Below are experts of layer 3 (counted from 0) of a mixture-of-experts language model. Rows are named router (the router's row for the expert), up (a neuron's input weights, with its number), down (a neuron's output weights, with its number) and show model dimensions 0-95. Each number is 128 + 24 x the weight over its row's rms, rounded and kept within 0 to 255. Numbers have three digits each.
Before each expert's rows: "gets" lists some tokens that make up at least twice as much of what it gets as of all text. This comes from a sample of Wikipedia text that the model never trained on. Tokens count by the router's weight.

# expert 47
gets: " a", "le", " an", " A", "ra", "he"
router:149147097105157127150147128131130114126165155117147154178098155171128108132088159082133109130108138101151138151152154155153123157165083155150129118130096114110115169120115144125178138116111085145112130126139115158109167110110097119124143092144133142126095176138134163084100125129172119150
up16:129096162151133123096116106130107151125117130157145127150069124146138148128081136128117134165129140076111116134158123100118110162122175159112097119097118112160161120122132118132128184083116125111104095137133131143079114118173120131130088123168140154112088107196140111113125119116112130102
down16:135094154111131124151111162137160122128147133089159140114138138152115151065172163093155102119139090133138161155095121149165163133108144096155145126144120141141092110139118141113149109139141152131187150109164158154147133113141140094165131184142113133134157101148105156151151102114147102134
up17:120106121121151120125137130118107133171132155105162111130119119166150148177121171080104167127135122119130120117130108132154160096150136131125088109164115130110176100086094127097147116068111088144152135131150104136174147161135137104128164092138105161121147100161123131131087108106142159119
down17:121141140111119073107180115137114100125136154132135128185113153158148125125112152127139079134130130120106157149155147139084181123118093122124150111130157152084163138123120131127129129139153128129161143130145145141092147150125121156091144078146104121144109122137160127121182200108099149111
up18:107190072146142127107111155088127123156133162124138134148117133164114107148123091117117165152155103089089106131133128142148136133133111153126131110133078119139130126110137156125147172138150149088147143104173124127139155120104107119134133140140154161097141110122089118119103128043140113164
down18:127117167126130124143099125136118088121127147126128096129090106122080166128118099144176117084143120067109099104122114102141165101130167101130131147131115116124117120171101143131107093090087153156132135099151173148117107157118133129089139171117110116156130126130132159175137143150092155102
up19:126111094106112155123100148129095113113112114149110119188175085133142132187103137151116139147079103127146149108169119141102131157092115142121151140145099112149099148094158133104099164120118120104147116105170114191106165142124135124158124099132118160137154153124128146113140142114107104099
down19:115099159144115129097111114082129113133151113138115129089155180134116126127114137107135150113118118157141110170147146123128113118107134099150088135142108092130128076143143131110167117162153131143117155132079138107129100144154076184126114112145144119098100145144132140155066127114084072133
up20:172127146095136113116140120114124107141176116103140105146099112144111100107115149119109143141136120098146127153103115124153112143146144113073148130137165180185117121160163141133111118136137082127121154106124110113094128135108103136131110140114068169162152170194120119125147109120175112128
down20:112132152154151106098141089148090203118152130135115148103152124125125129138145159134120095160085080129115140175109101148125124134140152133138073154144127123122178154151127152091088104123131151120082134139110119133123100133101156127175119139157177130120119092127104133098101121108131132139
up21:088141139076133100114106163127093139133116155110135156172124115116163153111090153140126207135116185142121111139102179098139129090133110161107131131152123109128122115112126107118136077104146134127147157104131108079114163100127112140107103149149171160133137169116138128117121126139118123128
down21:125175125151158138167134140132082105115129127087147150091118153155110131127148127107151146166084121114134167104124138112123144136119145150143079156115077117119142171126098155127101131111095145153124162096130140119172141083137121129118118121157155102150133143153136192165111108156166130149
up22:126135132078115092108088120132125114109123154114157147140122116086165161109138133158148111135162141159118115101157136131103090106140097139121115104105141174141146095120088115137188145116109151109136130167129093135090157112157121076115143103114107142104123125167081145144090161110138105114
down22:142133113117153141049144130135133109107150164115136132088164174126116138113150123116114131087133143117153132151112149119089116107120110122066071153158107136120128162143153101079088140142156111137167129126143114121148103115157112129120149133100123099117109148148141173078151161112126143126
up23:118154117122139118130122142114139170146106077151134154132112101104144120154095101129095130166146132105136143108102182120170107116115155156121093186125156141140114117076183124113120165128159121165092127140142094143133141107117126083121110110151157166154133093177120107121119147129129145119
down23:143150124103117130095172133180108152127142152132105105123102105132128124110157115152132106153143099113111112143110112139107152081108181164130169134116085117156156127149132148136094098117132119127099148125158079135094098112103133157169128096127149127118098118138109175138160125078083134155
up24:166154158178158167110113124141111074138179127146115108171137110164132155113101124088138122159113082120095109147150145117156108167091125124147137122156103102107124138145081149114128155107100121135141096140133110113107117110111091096173142123161129171138149096111122135106136110152114130119
down24:126102187122119102138121128142104101133120098120128093085117095152133098120133172158120141137185102124141140156168140086146148125129112133123145120096112173158104141085145130110133158153107182153140115104147085114173100122103144137132107157125109153124114147106112122108143154142126139071
up25:147073148137119142127133140136121154133151130116162094139131143138124100151124150086159095133172113080128167129172124121127137115156147165117134123090095145181159126113123120125122082093121133172121113098137115158135124131110159119097176119179116139158137089120112136115097142091163099116
down25:167101154091115141135169100117067108102093145121149127167126139106129110153144129106136139105129162142138107128064107172135105129127120169115133087134108144108139108119139141130118150109072109086110127134124117101141155139085135155139183123111146104155143155098092146121154127159153127139
up26:133097117125138131107154135109121109150145156094160143162103134111129153190175187078142132134159118150121109125088122140141091120145188153105134092123096140116127132120151109088145114114130095142133128121124151189136124120153147112161111117118113150111133152106157122083149164126129102099
down26:124107123116094178101124128151129112117135119104106112098150109127170116156153138118145110148173118078142120153089124118170155121119122131143124154142142190180177124134129127153176083113128157145130130126114123105174124122106168135139151048130155125118118118120146140134134157120130142149
up27:140121109134093143111162153130163116111087159119112152155104134161179100129141151103143138153123132088123101123139148103142148119125100150116124123122148137102128138091102154138143136124143133150153103171121143114126090128143175092080134086167157094124173113111163112165144148173155156095
down27:111088074138062132110137123140153128105109132078112150153115144088150149118136138104132143100085115147117135175132147140142127123134188131112154127135117121129144099101117110124145127158175202128114157107125152098094131106121116110087142130141141083165137124127151122137153106155124110141
up28:139126127133142103179109149149111151134121162092134094180113117116152139146081091135148163143098122134128164118163128131134131150113136129096149102099119120099110175119124085153117135111157122139145128172093154143137113175093137190172106123114098110134131120170130143121107101087137121149
down28:124148119125133138073154118140129107104143122127143142097103165107150128072132161138155137139102170152127137097117073119113128113138129154160129139119158101126104119115117130071127103162136136141137154120087118069178115139143137139135151155119160120152120128106123157131110206120118085128
up29:111147115140101105125179111169104161132144137158109176152137153174149131163131143159144087158157116128161155107088131122108131127125172118108109103119100111110176110100116143093076165118145120150131123148123118113114145119112125108187153105129123108134126137107130099117145157158073129126
down29:167121075132085126075139158144121112126123099201145117130133164128122109129124090164157115161093122103129079130072116148111132142138117115152078124134075144111159100100123084109136170139109125132134103144130112122144134146098151122146097143125117143147114151102137115148131159127119149133
up30:155166118095123105115146142121126109128147104097117132107087113089109183089153126125137141107141140127114114111100140181124130160090160190144112116148111120136074153117129204111166162174130145148098089147148117124130114129129137115151129110145170127122142148151112144140144117106136132121
down30:080072108088108134133080153106091140145147123159127159109131140105116120146147112147125121108172137113113162137110135102159125131116150142168148159113131110119142156087127131130089112107139137125096116149105098216140157129112066121151124107117133134114162150132137120126168142143142148128
up31:165127167142090139109122142136089142123184084111149115132095110149119146115130161083120137128085143109154137124153132156108102102131205140125079125144158086144118148104149132108179177150127128135115142157134070144125110123151118152118115132131136101120130110105131108121119140159139151146
down31:108105111159161139122167125129114128139075089070136121125195097132153141102127154088152066124144140135106131137148135115115128120086108109135091126083121131087133143099142135120135060107114133142150164162126132159158132139109118097139150105141114136130132123127126133125096148114087157121
up32:151133134141104102104150139132145119133165143115162079178143144154114177093108140114154124128152094141140129118138110093124115078110141126100084134150126103111130154164108142118119132147108122159160150118132122153110151109174093102095125118125100127128134122072161170119176155142098084140
down32:162179154123132095106079146118111139165133118152090136076131094140163120142123134135085095112156169157132093146143127117114109171123144124140140092117102130111157128103143148171145113091147087169141149155118137097137103108109149143131136092136097103131139095085109120122118113110111109097
up33:108139080108104126131190160131152120106126105114124103095099114142159135096094083106130116189121126128149106130138136113126113136120115155094078149120118115097116115144169129127094090109131140115150118121153086116179149145080135140132146150155105146112128155118074172095135118120128126140
down33:131116120102139135084087118100119168138159081104132109130117125159091096142133098119120154096160101144123151150130102127124088185163131139113143145138139131070146155155092144123134153134163112085146109147071117142110152114099159139107158164096119133128088143113125143123091113111128125130
up34:133148159089083107141116139095158130136091122141145163119102109141125172086135143112109122115107163135138132118157115157133140178152132116156123079138069143139116145117132112083155122149109119131157120122130151077116180119153097100109101124176115122116135127110163136119125177141118156159
down34:150158124079165109176140105111154114113098159118135165119157141116121124157137129128138117155154148131140131131121098128177130139126063135120121114109126112107153148084086105106118127124125144100100136134139136129129113121151174085138134183107119133117119138159172186117123158102142186138
up35:125133113124135106166122110117128132132112137130167156128132111106115138130123123085112084185123106120153141138145101147157160061126159076107130113128140179138116119111101149138100168120127106135114141092123157167147147182149123111113128093147130114090159130146183098123076138118118138140
down35:128109154103144131124132112111119159116169150132089067134126174082128091133097129122120115118161111133122091125131112137142158134152113121119087192142120126149101132134146106114117159121115188127119104089112115095128137149144073092131127156133087124144075106100111084113122134118121139110
up36:107176117135123130108139130130153135118163153142161130097078133110138107125130163138134127115073140092097120116169140118119156115109122108156078083145075166117148164167117139131118141183078148136147138147105113147153150153116123106137122144138116084153111118130087148118102138168130129151
down36:132140115168138090157150132085138145144115122123131108163104152150111124126115126139120123153147154170087117116138191137101142118176143139101091160143146127101052122156145095113117119141131135153110129128123110149110088109145126117148121164157124153093156127130130140142136093122102172189
up37:167115151098143145103094116120083125156189142110115111134103115150132104124148128133136133126111091123115133119123170083193134155121146117127102135145125152117109106162163124146114135141128105146155149075140151137137172160116120111114158128114124170131087146135140092065125159156141104150
down37:149138114133124132113128103166147154139137096181142127136156106126120124128140100169112078089105138129126086131130111136158128157155123105107104076129124149132107147157168131052109154104127133132143124099140101127124143160079108122110148146115113087119149119094154142155071124095103112139
up38:122126094152122091131087139109097079093069122115144128136107097129103065108144137150104110101140159173135117142142121074126105125149147163102146115135137134101137131132142116106119094116164133170094133167162149095107097162115160151123143146137107133118125122109152141093148157124095132123
down38:116135121111148112101137092157100095134126189113131141113144116149157110102121155084143090099103110145139172137131097082175155158117125116101126106137132106184141155121157125144109122164130147135126137125181095099133093130084178130140145130109154145075136131120125123144129118137140105158
up39:136141112112121130124115128170092123117112122079103113154119149134150130142161148116104144165099156139145106112174129173148155141161109123135083114141112094124138131095136130186131137131079096148103113104101061156146178158132102119159153145117128134106131139119150164149105146122126168116
down39:135137087181128157131174134154124125156126134144142129162138140120163129141116122082130087121118125188143149096135118170101134114167099132164102153120149116169129094110176135134182151140146144156130092128119130103107115155119093150122176110145111165117105138147152140151141115153129102109
up40:082105149134166120114098125133150114124146155140116096129159149133109086135103107156110089111172113129159123119098113100108120119086107141182112085105146121099118128125143126141149110136147148166115118172129121152139119127160142127135135138089146141112144129184167098089093098172132141083
down40:095117075135112162135105128126121174145104126086122089165107102111130137122109139161103147172103122128109104144131161099152111164141124157139153107123104102151127100109100129093107079114154151105152164169148125141105103139101137131148118108155104148153109148089114112133135148168105173153
up41:138161122166151130119138158145137131169109119130083097124143159137169158134131123110096123127168167128109107110123138090139193070162126120144147126076099119156104132101100123128179117146130126094185119130121108129116119188128118129134111130117138140109106152128122151127121110104113166160
down41:147085137142157122106127115087130153087144141126112160121157116112109141109145156117149128127121136138173092151119125079121171107097114082135083132153178114149124077158149150113115110125145134135093160150115142136132130153118141113151124160125166188179156118131095107158131105141146118122
up42:125158132115161122086156093114103093089122128106150156153156146142121154142119151174129145136100170174119124183120142132136096126114097134124120131130135107084150147125118096197112165117119125111115167128129117114150128097116108135158113143081092150131097112136149102123170169110104127140
down42:138062179114149096134163116152099083136147118160128129150130135109121129153118168125132111139102113148154137104177155154101124143144100113099121150137132106108171103156153115162114106131149117069113160080112108138131091108157121140140125137146124120156120136148115160122142128133179087155
up43:106154092132109128107131104134122097088134161074113110163137119144159100095099144140124130158177146134104124124169145128123153145116120171169114125105106136148122140156125162175111100147130125157116129128111116091154120127112146169097131134136120102132156131099198174097121148163114153144
down43:091113093138078109173156107157096109108145178141123143152136171117156158119106160142102137103129126141118123152102106097129126124131109123170135144078120104186112097129113119122127106126154138093142127138099076143132143121132141181140121151129137079148148140117124107143117168094161121102
up44:135138153123122128106126100120108121119141137120146128106107146120114178113165180115159126129124106137139139138146128141125154113143140112117071124120206104160135099139109158141111094109068132148093176172149147117144169110103097148136130143164129094136151139149102072115141118111115098119
down44:150103147164119093093108143165131127116156164087092138075146108138149126107130118145115115122082101098129143130175076126132091107140160151081142148124157096137137127129127118138137080118125143119103139094121132132107158125141078168115116136162147164146127130128128142106125119171158167098
up45:107121118144176144115132119154109114128066138108148128119127123120139119105140096116118128134129137175135165089116125165147115122163150141141119118119111087115076147105149119119156123091145115103134154126130050164106123107182117169151134135129128174095136152122122125123112169097133155081
down45:150124127158117099051096169107105114127132135170099139134150139116154132153097126146134135138156146123133134151118101150114132132139121127134111085154114148113144100129114115139117150128138140192151134150133169133141093131095128123086178170127080119115103128096132194119129095127131168150
up46:130131107153132131118133137109122142131174098138087091145124091136127118152153079154120139143140118141114099129134097134131102137174128134110110125135104139138119147123147112126168179161180093148131106156161143136071109154137131107157133159170093141069115117092160137108098108122176116144
down46:176102155118101148115115136157138123124063116102130127145158124098122174074142135129093107140088120084137097106121084085116135130140153115139179102123135083098129113148106130171117139105090137118173123134133097111150124099129109124143166132128111145128148164129132155174133138102119122141
up47:122089124160108135120135101149115094116155106122161125175100154138147146109095165107160140114148118150125158096118149115130060160112139112143140103114132108173098104142109117116147111110107062144110107121131114097101131112133176108126145134166119117121120103141157182141124150105179139128
down47:122115140112139142119160097134141173120148168106129135129127154125150119116098105088133163139163126155132137189142129140119093111159138130132135110147118132145121105107136066134138130097107170123095074078145118125097112142103108070128142155097116100180127116130087144160131143152095126109
up48:163121161121121112087142105144119170160134094119133108107135131169145123150138138130106151126126099106107173117116129132146159114123128160136125051110159115127176157124129157132146123108115117133098167119133186158122091160152140101087181131145118118096167152094156149115130153134124127115
down48:105144085110136126077161150097108121099129111076124100106143101155121172089144112104122129151109126136134133135107138154113131121113124151166140127124135078114109195113136111074111146175170103148141134156133144149123140121103093115163152100144115152167101128132134095161157152126119138136
up49:160157093152134134129102087114110129139139144133182098147102094136155121147106127092084150143111159121109121101144166123151129129139134149128136142135103135131173129121130156107141137076126086120142148116142048141147149140158139093131147097133138133046144144135097157127116150137139133128
down49:146107155117106160124109143085095126124108143105117128103112162154123140136123140128142105128098133123110123122115132132091177101113106123136092079121115137111127097162164117158115189130142134166114141138144106186157130131127093080114110149161117159183103118126150081160120163109098123130